config.toml
d_shared_expert = 256
moe_layers = [1, 2, 3, 4, 5, 6, 7, 8, 9, 10]
routed_scale = 2.45
n_kv_head = 7
norm_place = "pre"
rope_base = 10000.0
rope_fraction = 1.0
attn_scale = 0.128
init_std_up = 0.0216
init_std_down = 0.0
beta2 = 0.99
seq_len = 1024
Below are experts of layer 4 (counted from 0) of a mixture-of-experts language model. Rows are named router (the router's row for the expert), gate (a neuron's input weights, with its number), up (a neuron's input weights, with its number) and show model dimensions 224-335. Each number is 128 + 32 x the weight over its row's rms, rounded and kept within 0 to 255. Numbers have three digits each.
Before each expert's rows: "mostly gets" lists some tokens that are sent to it at least half of the time. This comes from a sample of Wikipedia text that the model never trained on.

# expert 1
mostly gets: " species", " century", " genus", " family", " fish", " aircraft"
router:096121166115121108118145115115124140146119123163108105119121189109152171171139112107121178116063090117134077174052055163102095146152128131146057054115166154156148165200114115136155144106127145107060083135085077116078124128165149143178112093131098109151158071112172180110114134069165143162158170096157084132107138098114103153139091167105
gate4:137146149115123109127213081181114151146109171114081147086116144095163146146101119101154065120144094148120101103108125153159146150177151180112088092159112217104174094093116092130110073123092127189136160077119128145150119128118146095097143074085120075155117126151171177131098153070105137139201141164118111126139152158099133175104110141191
up4:135091102098116127147134058122123127183151147100123161148178095105130118083113130124089095181114156158128136115165148145089139175084100197166102141123088096129098096138055147114132171152111151103080073091082137139160135096090153131092198174090175146131146092117185120122088104108124109100127072137078154121114118090149098155108106105148
gate5:138087158124175113130130127151117098119158150076081118155157127095101161138074133077121080101131091102153144104149138102110183089142144149138097134099145107171136130123164161142153111125160176143067146194092105132111118144167044119157134173218144146164142126100120114131123083117119126176138193120133061060148156179108103120083152175099
up5:122071133160118083129151144130124099115085134126172144166153117123061097122121108158104127160108184073161179128110118140111113027130172101176150103089137139162184122120126138153149079070152116091116088160110148154096081071130202067128115118121195102151094114143154104119125178096053110099143100031072120154154107153163124169124216079115
gate6:122098160161127162034124129101118107116130093134190190153151177143057139077107157182158134137118110067125165158137056141129099162167136162106130139118173092171149164182110131186115096198160092057130133132124195114118139111159137161120098102156173167068066148057111126120134114152143106071157148122089151157118138126098141153158167090173
up6:083111085121141177123127072088099164172099135152091145100091127089168146082133178100105092057224081136104080123107121117131139151101083107116118093128088096110162137088145138157201138095129138158134091153117130072088182148063091179131137135142159122135096142101171111107114087106126166131106145129118193115107110089024049177195116102112
gate7:086115129133136163117138103130129135147136090129178099133192105160130162150159098131112185126121138124081131170108176174109118142150125117160144172136131139152097162133109147104137123124119106175131145147140124178173123112136121105141140073106126102210112124114119094057093096141119139160147096119115166109141113129158125138142047132179
up7:061140184151121134105139166137150086110127157106109073143175124104169118122070156146147104147135149119128127122171090094121160068129128148112138194213162124186075106122181156122133173118129125168108133091146060109160161115160121101128128097175097172177107083200105074152146127121103118182136095140150128165113126147146130126112134094141
gate8:106115099112108137109133143096153136067151119126119180078113156133091107152120136141174143130121189099083084085058079106132156125155106142152076125109150130198127113127152057136120137130117152146160120143128150090122087082155211163182091120114114130095118070162153175105068116106114126072104199160128172127147143124136146126118146090114
up8:121080108129061181127215157130164150190164136140177134093171097137164088115074132168131121114092151110139181118082196149100208209091155084114137112187117161158109099151080103155157103150153107087136129117123139088157107152178103106145091113055145121117094129040125191160092096138085124161094104135151173144124130123096133124089096131143
gate9:150110098159134174117124097103127115152121095148146133088160087144128094064155121141187098157075113111147156125163112130126113108175115152122133139095159140183170151151070158094073163152196164162135125114122165079083120148075133130200148133111108174127126193130179125074159164146106086133103128167089136133119125154175115099138130162104
up9:153126120152084166096074151133120216060112178123141154136143096099174084120142130109142173089133089143103112103177143075155132174123123163080073115110045141157104163117119089171075088124126143119083075122073133130125133150112155179149127226130107094155092138115122173125106093169097123097156133130143164148138121149122203101149051113111
gate10:125098096190129143098089110095110215159114142114147156120121200104140137067133168053135109132100105098107111164162080118143120133188185056078131167149121090136130164160137141150122115113000086155142148094195152156153246132071138099130130158088079164093089134059171103098170110124158095140115155135116141195105146103121162096154140094151
up10:143061063187114074141175130157121090134179139139102157118135151111088173191121120162137155084168094098102162105158130151142099203108174166159183129173145144079130131091123154104127194172181139116117140143150070130110099140122101032133165126149161091159077113136115165135133141143085176117091140102177166159109088076105074122088073125117
gate11:154102179151156086113050108079077122107109152139067127066138137080211071144109142147172131190098112101121151121115166023130167086130110142113120139091081188125127091116165154085128100078120142166140139152041152115056101173147161146116154142148136175142129077110175121056090144111124106132061127148158169147144111161141147112117072160161
up11:138197086115095092132202052100152125117097122174181118147127104103101224163130128088137106123121090108099119143174145128132163176152121120119143114146112128159077108141124175172108134142123063152112150102125121115139098109165151081132165164208107083074109124132163077110072137165097137159133115139130163059096163137088139067138080142192
gate12:172125176140163096113153105084118100094088100150219087166134149107121147159135137150116123193134088181075115135113063126088133115108131144123085162131134094122127072086090157217102140193157104198078146125099115147136113094168128144112143093093158157090154186138169124092138158134093153116106176158127051139176123144080143183121099166199
up12:137143083094170125197095140117107141112191128088130132167183075080142125107133130140175168104103174150125057098157172148155153146136128077148056151119108170109173099139162129158073115077062154115107115131072094143126117117158176165137127154119165148130167146108184092105125072103159138132126127174079161178129128147164123149116120110116
gate13:142114168141136122089159145161139074083119089071099160097116161124172151115146142118132111150114118055117169112138170181134116147186127131141096073159120148095080147099190138131133137144193094122129195136118191114163136154079107129109143133193106138075162146146133101192191100082129095130154171091226159166119087131100145108113150176096
up13:186130119125201142135122121103099159154121088120129149116135137135124173056113110167184111131136139121135110121142123152150067105144198081122141079129082125104072174120074146109123152099211116157102122167131140136134106095170092089099099054140139136145152099102178159127071174129146110103155137156115111173112113086105099172103119144136
gate14:087160124162099116086139148152147119155135180088126117097150127110085133150154173176141130160105145143134114157159105177100071078149094169128150058113160099093185130096167095086163146106136100130085125156149088079121106127162079121101065183172117141147153097144151138088135144191177160129112131125112107128171056107142140091127128138127
up14:123153127111105132122148107165113139125120109062161152122116127163139176165165119141148054134084053094108052190179077203098138139088150115112108125103146134105156166095155125190178167164151146145109151156163138071096112084148132100099163133125125127108082123099174143142113117071134115168098102142169195139124082159058178139109127104122
gate15:107164122086134124106122132087083097119121107124128149139131117132135138166130156148145067141089133130137112130147115188085115147117098139184124086154114072121123164121171159127134159154147154170180142103153162095081109129122118155172202157149059103098091084086120179150083132148143123135112180147033103182117091075158045097163169122118
up15:151106129097193097104162117102124180162168159152165141091128136123088140101082122092167120106093075129114143142171107154101127181099114114116162178141154122170142088170151152139173084101184107133172119135168097132091124149122129125097098114163158103077117193083163119091078098183138104120169139096211121130122160195129071114126089144094
gate16:096112146117096120150170071148168096153109143094112148127117140167032098208128140092066113097124124140103197129120135095169120217172045145126113127091114126153128097119147122086163127181144153083166100207132150114149121171192180113133197115133112071089112150128133136142104137129172132142119142178165155177108113097181130171132093157139
up16:121136093137183084127147125144162095137134132156146165099189118197161103176160110095126078089130095112094116166119129158148127116242122146139095104109169077092114122151037161195165112074129150155103167117179119127101115177110130177088151157130133155137130067167166078111095138125132101025139115147099080069132120105150163115090072113107
gate17:137131166087158110080147149112088111103107082124113113214135133075165142165161129105110077074149118146142069120125123132162084114099126133084151167102160090116184183156095122064145103109102087154081127104078113085201121122108128108097160182102130145081110123102125129139109116096134097187137075130131141124089117096125177109151123136132
up17:132062104122131141096074165177106053118125168174129113124077140119116175095157102191141142158138045126131148084081108131121123136135136146137121122166195128157165126159131091118168127158097100225128132081119098124178092132191154153131160153185097133088079185149060103142133159136108154109167120132134169104137130175143150125078102109140
gate18:134113127184100071135113186132137075118094148108125120180152142118104129177118164182142151129054120093095176176122086103127123143135111111154155098117150190110113119154154119168110172107147134113110146097119110130089077133099167186124094177179173080149086155121143165096099137157131067145255163170148162095151140152094141128167156109148
up18:114109144117149203092056104089132132185086176158111184087135188123135211132084150027064115157156112106130139142089140120162084117139153118129212115112129091126112124128134151078144124117097131108141179113176117129061112140146127171133100088131125087195158085143148070112133124099146138131143118141170122116185153141108106141124159127137
gate19:109138158131192104113086146150128064142097129056122107140146136118159151127132211144125121122163147130114128120108088143122094085132109149143118156136092112156155138165099226167132118128093119142148117113085197147129106130135153071148131108162153125163093127102064148162134062110091144098132171144101109162147137151141098112125190103130
up19:077131122093117084133079092100073125120085160173164116130079146098139146125089133123149080115141154083127119172125086142081113101138164212107124153147169135108111157136145137114112192166117108164057076105160181131198164130164134127111119167106184168124134164119118114107124121097129168129111094120134192137093097115161103143180095132109
gate20:094080106155102110127130097098154139126090087110106094119081158106172124113146078111166086129140121176170148125134076130136061153169128104129124106155174145146146116107093084188040094150173109104085164108189115122167074177172138124152114131144138058115115139189174177122134063140106179166109179114123110101079138148159079133132120114137
up20:168074111190092136149173112141134122082131135086147158103121099179179150135128101145121210172110116157097060130102088128142087092087156148141113107100140044156091115112153144175126112157082156110104102146123087094110140071140150098161127104108124184104114154175063141124112109088076140121164159096158140131149083172133130110105131144163
gate21:082122099159129152142131164102121070154170143161136086093135169108123106154098113090169168209161109119128135098131099142064046128115122050142113106122147142137120112121170176163152115121128102139123077105134120109122057097119148123130127136118160156122110169147105079138085149169142110161161124083107112087117122127120143124171094144092
up21:148119171091189160135149116123112152086151163108102149162159107078122176174178063120119104073158167091112134089152178104131124125131116157164136094177128106102137100147193176090174098057117107095145098129139083127177080123090139151126041159073125162126109123180104117160107187094141122145138104096156088180140087088156171098093116139191
gate22:125151211074105142172127057145169124100072150144139186098138114160130144123153143076089121081105159140129161119096079109118126118122122090131103130124131073156158121183163107127183106119128133135142140128126147179094114223120136153132106095149189144090146133135077180178146123153095179144152150163189129092125123116098169076125115135127
up22:168095113138065188144144121122109159154111169103091131106099110163126110123153092151081106141120116154106130126076184152112170133102106073099202112140166141114061151143126151180124135113111163100116176109081114095117128110144137122122120039180111127145125111140144112087094120136110116122123111094093054091130131073142152143161125150115

# expert 4
mostly gets: " of", "-", " for", " by", " de", " among"
router:148146153135138135105177109092054087148121211123138151090101145121129158148134193040124123106158168127121110142155180172129172123114137113137173110072097093146032098115111112117136175107104099089142182101143150151125161172144105126091149156166137112147136137138077089122196126124138173094136154170149063082152108148156132151125090129171
gate11:170192104138166132136097173092082188087125151108165134145164211092153117136069184112120127071119104123143159171151168125109163100146070142074105126161116109089113086120112173174157110127129106158077142141081193124141092143158142134141152156136112149185067094155147147097164186170115127098114086126143100117065114182135073138117071133119
up11:136103135117147145143183157124099141209124145089100164144175134088122105062111090165154100138161105115117079104109109095142065133105180151070102143168132177139123099174094107143105106120100152106118122121118184098072099114123147092161125066164161124116129109125159080108101120123181182082126132132109175096138080153113143043097211151100
gate12:142196095074042114132108142165178097170131124156163128165175112101134123183099075129142091110107162088135108110148151093102140189156091157110139147082192159063071112121169135109139128150091100187121132111120075157112148097075127093110142098135155144130158112105129188137135079068193202098146128104184091121119153144077152077113120065125
up12:143172134095108102104080154145146118160085156151100166122079113104134110113123098140078122086083126111112186166175103197096217095128126183121060144103162082124119096137109171100154166126089079164089121155120123115137124144100182143178093148092091158173184080168049124163150116074142110115124103109137116117116139086157104121069112144153
gate13:094174115119111116052128164087078116155088102127129167175104112141052167104097111119222118079112139092101174095145130121190159197114152112184197147164131106162110127121144061169171082112139162108214198120143111070129173165094097154106125086087158097067111132146078145146177129158118127142183180117112109087136066099044129159097114146136
up13:091173145114120112130099128107134142142173079123109141122179141109153135096086090103164115127139096120087091094113176222103095080159083155139169146120137154068100096078106147155178117146106108173126142115115103146050122092085120135141137117148168170128132112116153066109175131145161112129079106144090139134133118124188169165122112106150
gate14:133147103139112141111109170138155091103116117081108151068147176108149139150135106177147044188150146135144119114108170144123139100147075143088160129110208134164169068128097206144136116155177097075111111166101113141122128172154123107077158176196196135111128155124167149140140118088146151102182118149151142153130084175105165076120144159123
up14:168138126094143191110129160071104164167102139126087123125143133156110101160166161095081086193130124121138162170155127113162095107138160123144108146114124134168101151177127113172126099127138143098096125173112103067174130103135065113077166149100149191129089136147140132145097118167162096178164174118112133151108093114128081094130134097143
gate15:083125128149134165117122127109113121132110118145109092193148172173152127137096083127142137127176144132126139141165126104139148113095080158158083105126134160107140086152171185100076078177095156127126111109111161076111116192176130133079123113209092134049134138099167123140114084171105152145133144100169089130164137096100125102207135128126
up15:195165085137092086042084135141100141126130152148152137106166073152122132129159196041168077125066088154100132116179180131134081074126099156148143188112145091119156093096084127140102097095143121110106146085169085096103128120094171104106093119114148134129094115141118127094088169100062124100182130128147159142123128125148098134111184184104
gate16:082168119122115073097159097128107154208042172159099110166131153136177114127113050099056130147126139173107151154136168139134108167127102144118107126177138115173114137120154079193107111133133109134193149130125050139106175123173103160092146080108162127130079156095131176157116128174108059162127122124132115118174112173101151134157172183095
up16:075076113171103066139093148097121167129126137129131071100122153187115136090162142176110054138101168162125110110136092120169129146126114113175111155165091156116123119099089121125153114106136087074183141157069120142154197141067171178161120103116104160094144135155105173197081115138142126127138137142129155117098101139154072105147168177126
gate17:116105137144127144100155157125129184165104151165130191132171143176124131134131120152151115108157160074171164090152088088091156080179171101096119094106144146100137055136116115155132143105112155108099133099188133131132134119069106096073130189108142152152086122089122132136152138148120118134178135171164049099143112185126128129108101102176
up17:132103155115100130230099112155176096099160174117085138090122112142128138110155155092120168133218159087087124110108068090095144111146109110104139124148070139144196113131164087145193078094180142153130137151120092142140134101122158108173119146160183113108152133121136073151120117089116178183168114171149128109129103191113139168104136115122
gate18:172054100138135078138131110067060134139085126094139158090095145090132163152084135150133107111118032132120132144153159180147094178094098115166083145092149115102140140146092137142157099071129128147104127110155180059242162154145125131125125219137137077110103111095200131170148101108060112095102102168113150126136095079094121159149087116215
up18:084153106108135159130125145133125132150161074092122095104128137162158112143218133161151108090091165137062053101091114115101114120133081101129125196146111107104152125092162139148212147152149100183090135188150136061126091146129111107121142111147117163156147165158104098105143151096141114195116154085150114134173120148135130143099131135118
gate19:155143159176105178118128128090162086108127106144101162120103114120154115136122110140122153149179189129168155158132162142090180124130080136128063114104147115171163113155124135121089116196105156167177117095147091116194121153152095126134135085129178197089153131117136119096152103097055152124117223189102181106148088133144100147103196184150
up19:104121172130111101113171127120175098076158114108123100147161046111100154153114140134128154126087094154153191136124165105116085113108075184144126145146105128150133132118111212071124162148116179127110129134089129158143124133133167132118159144131147127132132122097144132123157153158154139128083121112095055131089136186160183147106216174145
gate20:129122143143121099104123091081131073116150110098095113102157131108139156086139091122144107102079124137116107128094153094091148115109142131156120094122207146153143143198176161166180119138138080183120119107143119089169089084116147124119125187155155151155167102155135126108137081115103154135176118146122146116093130142144189126045132146175
up20:122072099067143082095110086095154146163184125104156107170092109142132116152129094161090146165110106165113125100090151094077132156066163119161185152116084098075144131142097100130091130156127113114131092128172124152081109137139094117131061195058123142156154144106058154107098124094120107155126121132161135064112157167184116159175158114132
gate21:190109085170118098134129125109134107144144115098145162183060126179104126148107154050117161130111078144171081082149133106095144161112104132128129106096143108145119123106067159165113101100117125164117174080190156127083097121127064122084137205106207169115148113103069115066106135148145117101118118176132122133168088125105140099116105093189
up21:135120146109182153105112150139176149108097100108139073122171092145104094075123135131096144103169099163104137106133189119115092145139137144092147096099120164155166108149101097116122174045125046100105136133088097089102120168174181126189152132113084156159078097086162132117107086077083148125168221169166129154087106097174099091099123164054
gate22:129098112138132098127154097063149136164110192124134186103106171055161107176097155075183081114104154184127119201127107103117124142126120158104174094111177152085115106115133173136127129132124147142103103159123120154135143145112154089116097157089193095081125103155140121156091123152120166104141117197139111129106142091159121125078146112150
up22:113113150088104149128188091144143154164158126199114113163157137106165073142127138131147085166104122065046116129120158105183144070144070083062142130118138127100077137141111102170123100137142163199095148156121068138171143125104130162111100134117116130120116182120118184149154129157141166196104079136115159128100152125098102168113088114206
gate23:161118155138137189074058127140117067111126110146132169125083121106144165138134086123124162148164098093110160094149116119086152058107125125086122155145184137104146087139192139199120142128164162145155102137184107112174087148111080119140159124157119136145134089109093133208084107140129129055122147108128107115075135141160171158128070120167
up23:144118183120205167080146139198090176123140171106154117108094162141186158130127077134180156138087206140146120162095080148099103105107162177131127104070150091119161109125113153115142142066179074140120138109166111117154121133136138130108088155132140123138134114172137125142136108159211140187138128130076157177140119120103126156115113126184
gate24:085141098115123135119120101149136142134065199171150130145154167209088126116175155146133058172169099166115127161082088144095101133127130156174092114165144075195149153142132178149120106142140096129105156114051077130117146157114133128144119152144201097144106138103084079111135119143155127133155165181089109120173149152149160108110105140165
up24:143165134063159129138138139156131162085148119138107082125120172174129111125096131166072187155140077111188179105094122129094143202152172122109114129145126135074103128095088146133146183114116131106151139089132158084141097135180157128131154094125171110151160184098115174134153131099149135146097084111089136167092146088127152156126158141095
gate25:145161154099136153129182035138068162159143120143152064114189142097166105220151101104119083140167097151092085124164184104147142131133107128125078108187106098136136107115149167119087108128084092151117172126177141130114104205149108158135158103103159122076075095064159135105106140094098148141107084123086157091108169108162152167160122086124
up25:169101144117072120131131130092134133107118096120134123122106130105113136114156140107098098184085122123113143086104199094149140129151122094116126098053154182134109152111176125120179158166168073112109132126060131180096123150100143094105134158160098148113145161173121121151159173162170125121134152106108169165150065097177087147103154075118
gate26:092099158124137085101118087165084144152092169101176179185150119111111199147124069118090060155136119157162072092083094127143104205103137104093093118197187114119119141126153139159104111124128156064105162089192082122161108207118146167110135173137155073130085088098093110134184121165132147152115090132115150158156108099148122134139081145083
up26:073118157100190108108150102151114154135117147128099129105072135147121174091153149112130096078141098109090062130115085171116133091137120133132116090110025094128112134145081122144198111098115133136164159172145178132136115166134148151132161097083091111134189156138142124087087030082107075100123132102100109135139125030159130119137094160136
gate27:145086148141104194117151101146126136167127160125145163122123191101129153148141100154135082163131107116153122134114117157153086215137171101128096206123167126130155050139205096191077176103151141083169155104143166122123123110156081130113128117149139136121155184154184152157146163116093070143115115088107089163091151091163163148128127077143
up27:136129142170089138168112086130137185158151083156126180156145160116158157097153129106183112129149148125147107142135173096094144105137087101142119132131095184071142174118198102139176130093141154100174132120100050145078083088139115116125093141148142117105137118154121163116108157105200156117087119119070143114145135067118136099151126219082
gate28:133136155178101169206146143124152184108114130093177126139168190086106132153118131130108128159164105174149101119130083177108105159089149181118098151179180174128159183100145130213116130116116182105125117151126207163086103161159133099161134075090090143162142175192123110064157123092113096142158110150149112118110148198097183159098150116150
up28:097123117155135136067218138075093168098086132135097142101134160123127059129140115157090185132120103153128103137143142160185095167124175080048113159054136114129145184149142130150086180087096151091085163085186103091187161125051115128099115194091151134130112098130191170131115144104164108083144115078094180117137207074101108122128130138180
gate29:094151103093168164130113123089082103120111172080138101169119154185138186150167140119106063130108207130083096108166095135095128165132056181116083102130162107151170095126140136114109103118110157130135068107176145201163133126162162132125128129172125150157164140143095165157174134096174135195075093153142083132181164208182176108149185117079
up29:109141170178166114147136125097138119160081181082135104124149111124115176142218095215146147097084100110128093145077063099123125107127162157161106128104124137179131177138094085157149117119110147150168134118149163065120138179122144057126173062177156123187103194114124099177102087128131146143164132102152131118123102185131193064135088119105

# expert 7
mostly gets: " and", " that", " but", " or", " all", " which"
router:155193077132085122106115110165120150119130073205120128117096086143153131156138116146117106134096184131153178107103096124106171133124152120103156088097142119186081120166010072091143100108186097136109084097101128123112147138146126074144122136161071105126122167119121127187069106135115112114163142130091086144146081120097120154088092111142
gate4:170159128139154067120107101122100126116134113103133079097070103073091117154128134065144100092162111103160166097123100109090119180136156186117096079161180078154124162103076139127145091150106115138132139134113102158120106076111156104136075115111150094085129130118150120154063106190157106125109136130142122069126094147064099151105119081135
up4:111170145117163118093156130096142162159058170133099101175098126120134098139151198047073114085077104184145093124109146173164115089133112156145092163135171094133084123145129145104151118205127153124080091123136120140120097145159099195119148092092129141058112116111142199107154144166079115146094127154106148097139095112136135102136157103136
gate5:114107191090074100125122119185172155091152118127163179058177156179122084145198110114095124155108110140167109082116094111076150185166110111107127135161145098158064173162114093160112153052109116163067143115185123086169172171076153063143129119128163132081054096111128169195134156127115179114080103131091166140103098131119125073125187143119
up5:114116136131109154126103166098108114143152086126123129095054157123181160104102133098086089092110189172152133147094082102126125133187165118138141198107118161121108149137124126204112098163126187137168150088106155154113095095136156128095161113129052186116088118177105167124117099107078133132082167114084145145182103111189099139154113115223
gate6:133141121163142179127118024163172201123116142124164152104147127076123100184137079125140107120130172176099131080149111096167065171126121145090123156141177136132111130111184121155173095157108094106111095137123081153102128128140149130100137087124092132075127108130104151177127139192163109139176110132158110078124154151126153112131133122119
up6:090177110114152078113109089158154114154066113130064178142106093152104046083085141147109100114051093104109142111147113089119141121163110144176160116080112160129133142120112120122046137081158171142079103107173103114114133127178095172115140124158092146111132114128105084108107147153099154137183148137168170152118147123083150109107121174096
gate7:143196138156086105166186052128107170121108146121108131126172118197120138120183093098132169104092130153186078145184143105120191154073128116116128129159114102109191127111106164103106170155146158133151130074112125104163125105144157105118112146159113152058128130150099098107080158131109102092132084077066108135186111184117109118139147191149
up7:134092162096101105113102062159109138154139084133109106084098136129126086110143150163160085143114126119114145124131166107109110159151148145153107156143137087125148134085086113131107143125154192160147146120146140118172145106094133120119119166136116147150126128116128150103129107087138138073153039055146122160117091112143166140110139133131
gate8:169155163110125075128171124137080171109104080101068067123123157144111166048158166060078116112096132127154151105173125127116131131155166126116176102176084154100085127164131105196126194089113069110126135137131144102091143136120114104160146098147084120133090098124100151166101073094147176149161159108108132105177131102142114138123111183168
up8:114134128116053116062187090087138126155119071125160177111151165144193113119119136153088162150186095143131133090167135143143090113132073137126129133126143097145154104116108168114157137113131119104119130170053142098151092139096118096156137103115099173082155144165124142120126104130138121117069144148125153094141081111134133129117198121075
gate9:091186139055104086142114075168090182151111119099079109203130124125181147150145169169170093154127200151117161135095155155198145062106090121138175104135148093124132116160093155126167115203100135114168146075114078072110109114163104135111117125107115147129117059132113183172105110145135121128135108118116170136105144133148194136116181137117
up9:111119178151091106118103141099092100191142181123187097114138152159149162093093119145076164071156100091118154085162123169140184141104168142146179148088124079168122098105146175096108165046137196152143058170105102133138114131044164081140137111140177150173137132159137099099091091122133104080129145134171161104106140126107168120174096133133
gate10:113135147085056163137079125127113116068125125094109122133162111086143155097143159121151161169120173085145147081102189144177114123138138132147116197104158113120170090061154167098175125159141171060057113086071129062135117120130100133103104152104166087092131079157135118118101052137125107163125120115128113170078145095128112159124135099096
up10:183133121129170187165107160141158101161102131095146113105156057088150160099092143128100100130129138148156121152081138103158097149121178098119104093109187101147155141110113129091103082147093105158069145120152197174108110027171131163130138157173108071181156146137130112189141151075115153114096177183138144141113096222081115147051131170119
gate11:118077116136116086142129214128220129112156179157157100099145116093070112178100175108101132151141104160095073117120136109138167183126129158134098151126147107147158091152099125167123160141169143116082170133188169115142139193116081125122173112107125115198154131117148103134118160128099142131167114145165137141146141127086115137129119135091
up11:123090111087110147148113144112138073172138098089144137137069133107118126099140078178109125197144107151098152120110162138068098200089135112120153168107107099108146137161155125135131104080149136152120146143107137067172113102162154188126111098113141113136093105138106136150080139095113070121092210088122057115111136087081200171170090147160
gate12:149095149101083159117083089149129163092090136083093098208109094137114161145153156104101121075076152092109103046092127080123169130148109123054159160191126150144139122130110156126121121087136083114107116123126129176062067128065112124098112128148174078150108153121138142150141094118177127172117137146123117077124085147152182086129111158128
up12:127095117149142180091155073127158105176164107182179130149146126149109169112160143150080153181152100085098155124109136148130156154126127136124104103127095105080066152135144116173145135114109147170086117177104130121121120136113100151115193114169154118108146148127106125133100121170065174089119081191156034166159135158159126103082120123100
gate13:100145111060144133109139154181146169187049092179100156180122150128164099091128195088091089138148165120075165128140105156128117166134111118131121175096099093122178200130135134116086128124053141134094106129144131179121111151165094156105081133146088144152159122137119155135128154144102121135129105163149103090078100165145162197086106104121
up13:106147165112100083094141141140112125132103143229096091078077177090127157124158106158100154120205136123139088060136091146097122128113095156147163148146100130149195175101105050195109171148125140144134144157112139159145123131151164140197133141088172151158102190180124153091154106121093115111133119157155216107139126120162137086125094096121
gate14:121128133129119085103097083106127190110152137193118136158151078140130175126152125116088134150124115118126088162077120113111099162121102137092150069148087168134152175147215114125142091154130138127117133081104129093122155136118128150135096184103156163104095169102114064155124160099152069134174113126089135163164154150104063084088122100121
up14:178137128162167118099109120123111193130151144124136146107133135139142078170067103233145161136116119146116098144106115110126083129103109115097194153064154097107148101165065127138111174159103143127126175137168126114122159085110129178137102116206133102148115118070084054144120149100127093093115125125091139123131127157158076153140180158142
gate15:105119114136089188153183186163106177157123107136068145144074105096113093139173148101187129138095140182099092174115105163171168080155100166130129177049146139160120130113165112126131102143147108114098042140082116173161170126133047111080155155138196122106099153108117148117090122171123138114167128148118127075158157172127127133179172137174
up15:109103153124153166107087106129164108096077170137198138182078179161087104156094089110131164166171102151125126083107135183137065180100171078130121080135197152143088142171125148172061201126135071116055135141128114109128160204194093129136084114085104110103122110179077056105107121143133108145087138138075129129076113135134138151136046128125
gate16:158123137101098149110122091119140131069133126210082082155071127092159099094153074104093101149067172120118140188112131120096147122144090142155114139169123091133146125091111112125093208157121122119141128153146160133102087084119108148148151081134106093139167180113139105153153111129136146134191074107153127142179124119100061135121098106116
up16:133067152180127046120176112145160168167164085107191089126112105134177118125166173147052111113086120162110144131142129163105095149131124178118159108133139159180161134123132123091167160134173130121153107184120132138121121128114154185077094145045110137165151109121151145188065145138076168111135142106139084074102078118115173166112059151092
gate17:129131123104179156116106105056175143107120110123124129154092080173161072107123122179163179109135121148144131159104112104109102118160158154132123165175144124195088120127061162118130140124135158081102167123073097138095139126104121132119140115144153165088091114125151125110155086145129113126154126096110089120092133099114153099136097055179
up17:088142151142148130136118099163123114122129128132080141128168130133137173080123112162104153105110118154094180146114121138159088176173141097118131131109155095142123128095128167156146143033092140115115149142167132148150103075133201145087177163179192098138108186213067122063096129090131109127149115186107082144141121155082052117151123067149
gate18:088109146105150117107117145153146146074141114093124129186100160157104099103113028090143119113056091130136102108096117123121116197109128150094069109100158154120102051154165118104120182132139141093089075167178103091177140163148111125092035107153123129130121168102117135124163081153167155092121059166128165151152134148137116078161123094107
up18:123090141214110145132187176107151150136163164184140080150157108140090111152120132103139112101092070086164088132153141103076159136091121098099089122158128089114106109074142133185116104139144119075140109102174081127193114127117114155136105130167105172096092095136172085126161104119119096116135084169119107160124113139146119101150132067136
gate19:158153158147112157087166136147102141097144118198107099125151110135149158158151127115105112143100172106102133060105136174173139132129180117102166113150180106125093117125109097186048134111140111069122117107143137134170171052112098089147169118123176100134115078122115182114115136103175111091146132146132117111123142087098127123119082158127
up19:163178127140123144129130132100143133187099097112125144146110094107149180153097085161115072114174120108119114120122167121135149128150147119100113152094082119075141158145178183082170102165117169075147173151157093094137153120077080181130069105077129057107135160152107132092157121097170132088141179118128121105140117101117119162160134195088
gate20:132102117141146131127136142168121122122162078167106105159158100139087170047152109170201099126112140213129150144110080092121162132122157121147154146097147135143149165120112153129159170137184087126159094118083108171149152138089144103151204125105142150142123114107098105170111160163122091145145111175138130063090174141091113150080081116068
up20:098062138119197152131090147149174143100116143135099100049155115184138190163054133121142094156187208135158165127107180134140121192136165131187128116113167187125164081123088138172096099107144142221151206140169180125139116123193096177160124123097083136162159132141134135172117125098108153171110143116089104079098140166163107073165111163127
gate21:118126099105126130154134127112133158098130139127128136122159175140148139112135175087182103124158126122151149101137135154155165087081097121115152161166153177090146116173038112091145152092111127164084161104106140203105135136106131134107152105109093120138142083109124104143130132078108235154119163165130239120088134177051141167092122175123
up21:118177142132140184120207171170131086076150157118141172081100160063211106101152149138047098076121123175112110135127153138125150100142147064108107141174158094131038119109140121119121108105127126170096126096099112048137155155127158112175086127163136148157136102167101141121152096147158096150176086128170091125116135192132095114152126151119
gate22:146133093044127112126134140180206125127071135148083105165103094136105156126130196091159188165052125166118147128064033156110138143153142102096109106081081131160108065130063043145134137116152120128105096121159104067138169056118132153163166080139124134137132163123183195109107124149120163085113090108141098092137136192144103138129162098125
up22:149146087114141153131124185086106140137127163116061102116100126164099148111102131185073148180150070131061070105123193072104074171127064109117124153106115118098097112100166154188137097154114131121135117162116132180116093110136095161112140149106190114158112107114115119130106120140126121100150167093127128188076144143138125132150120160104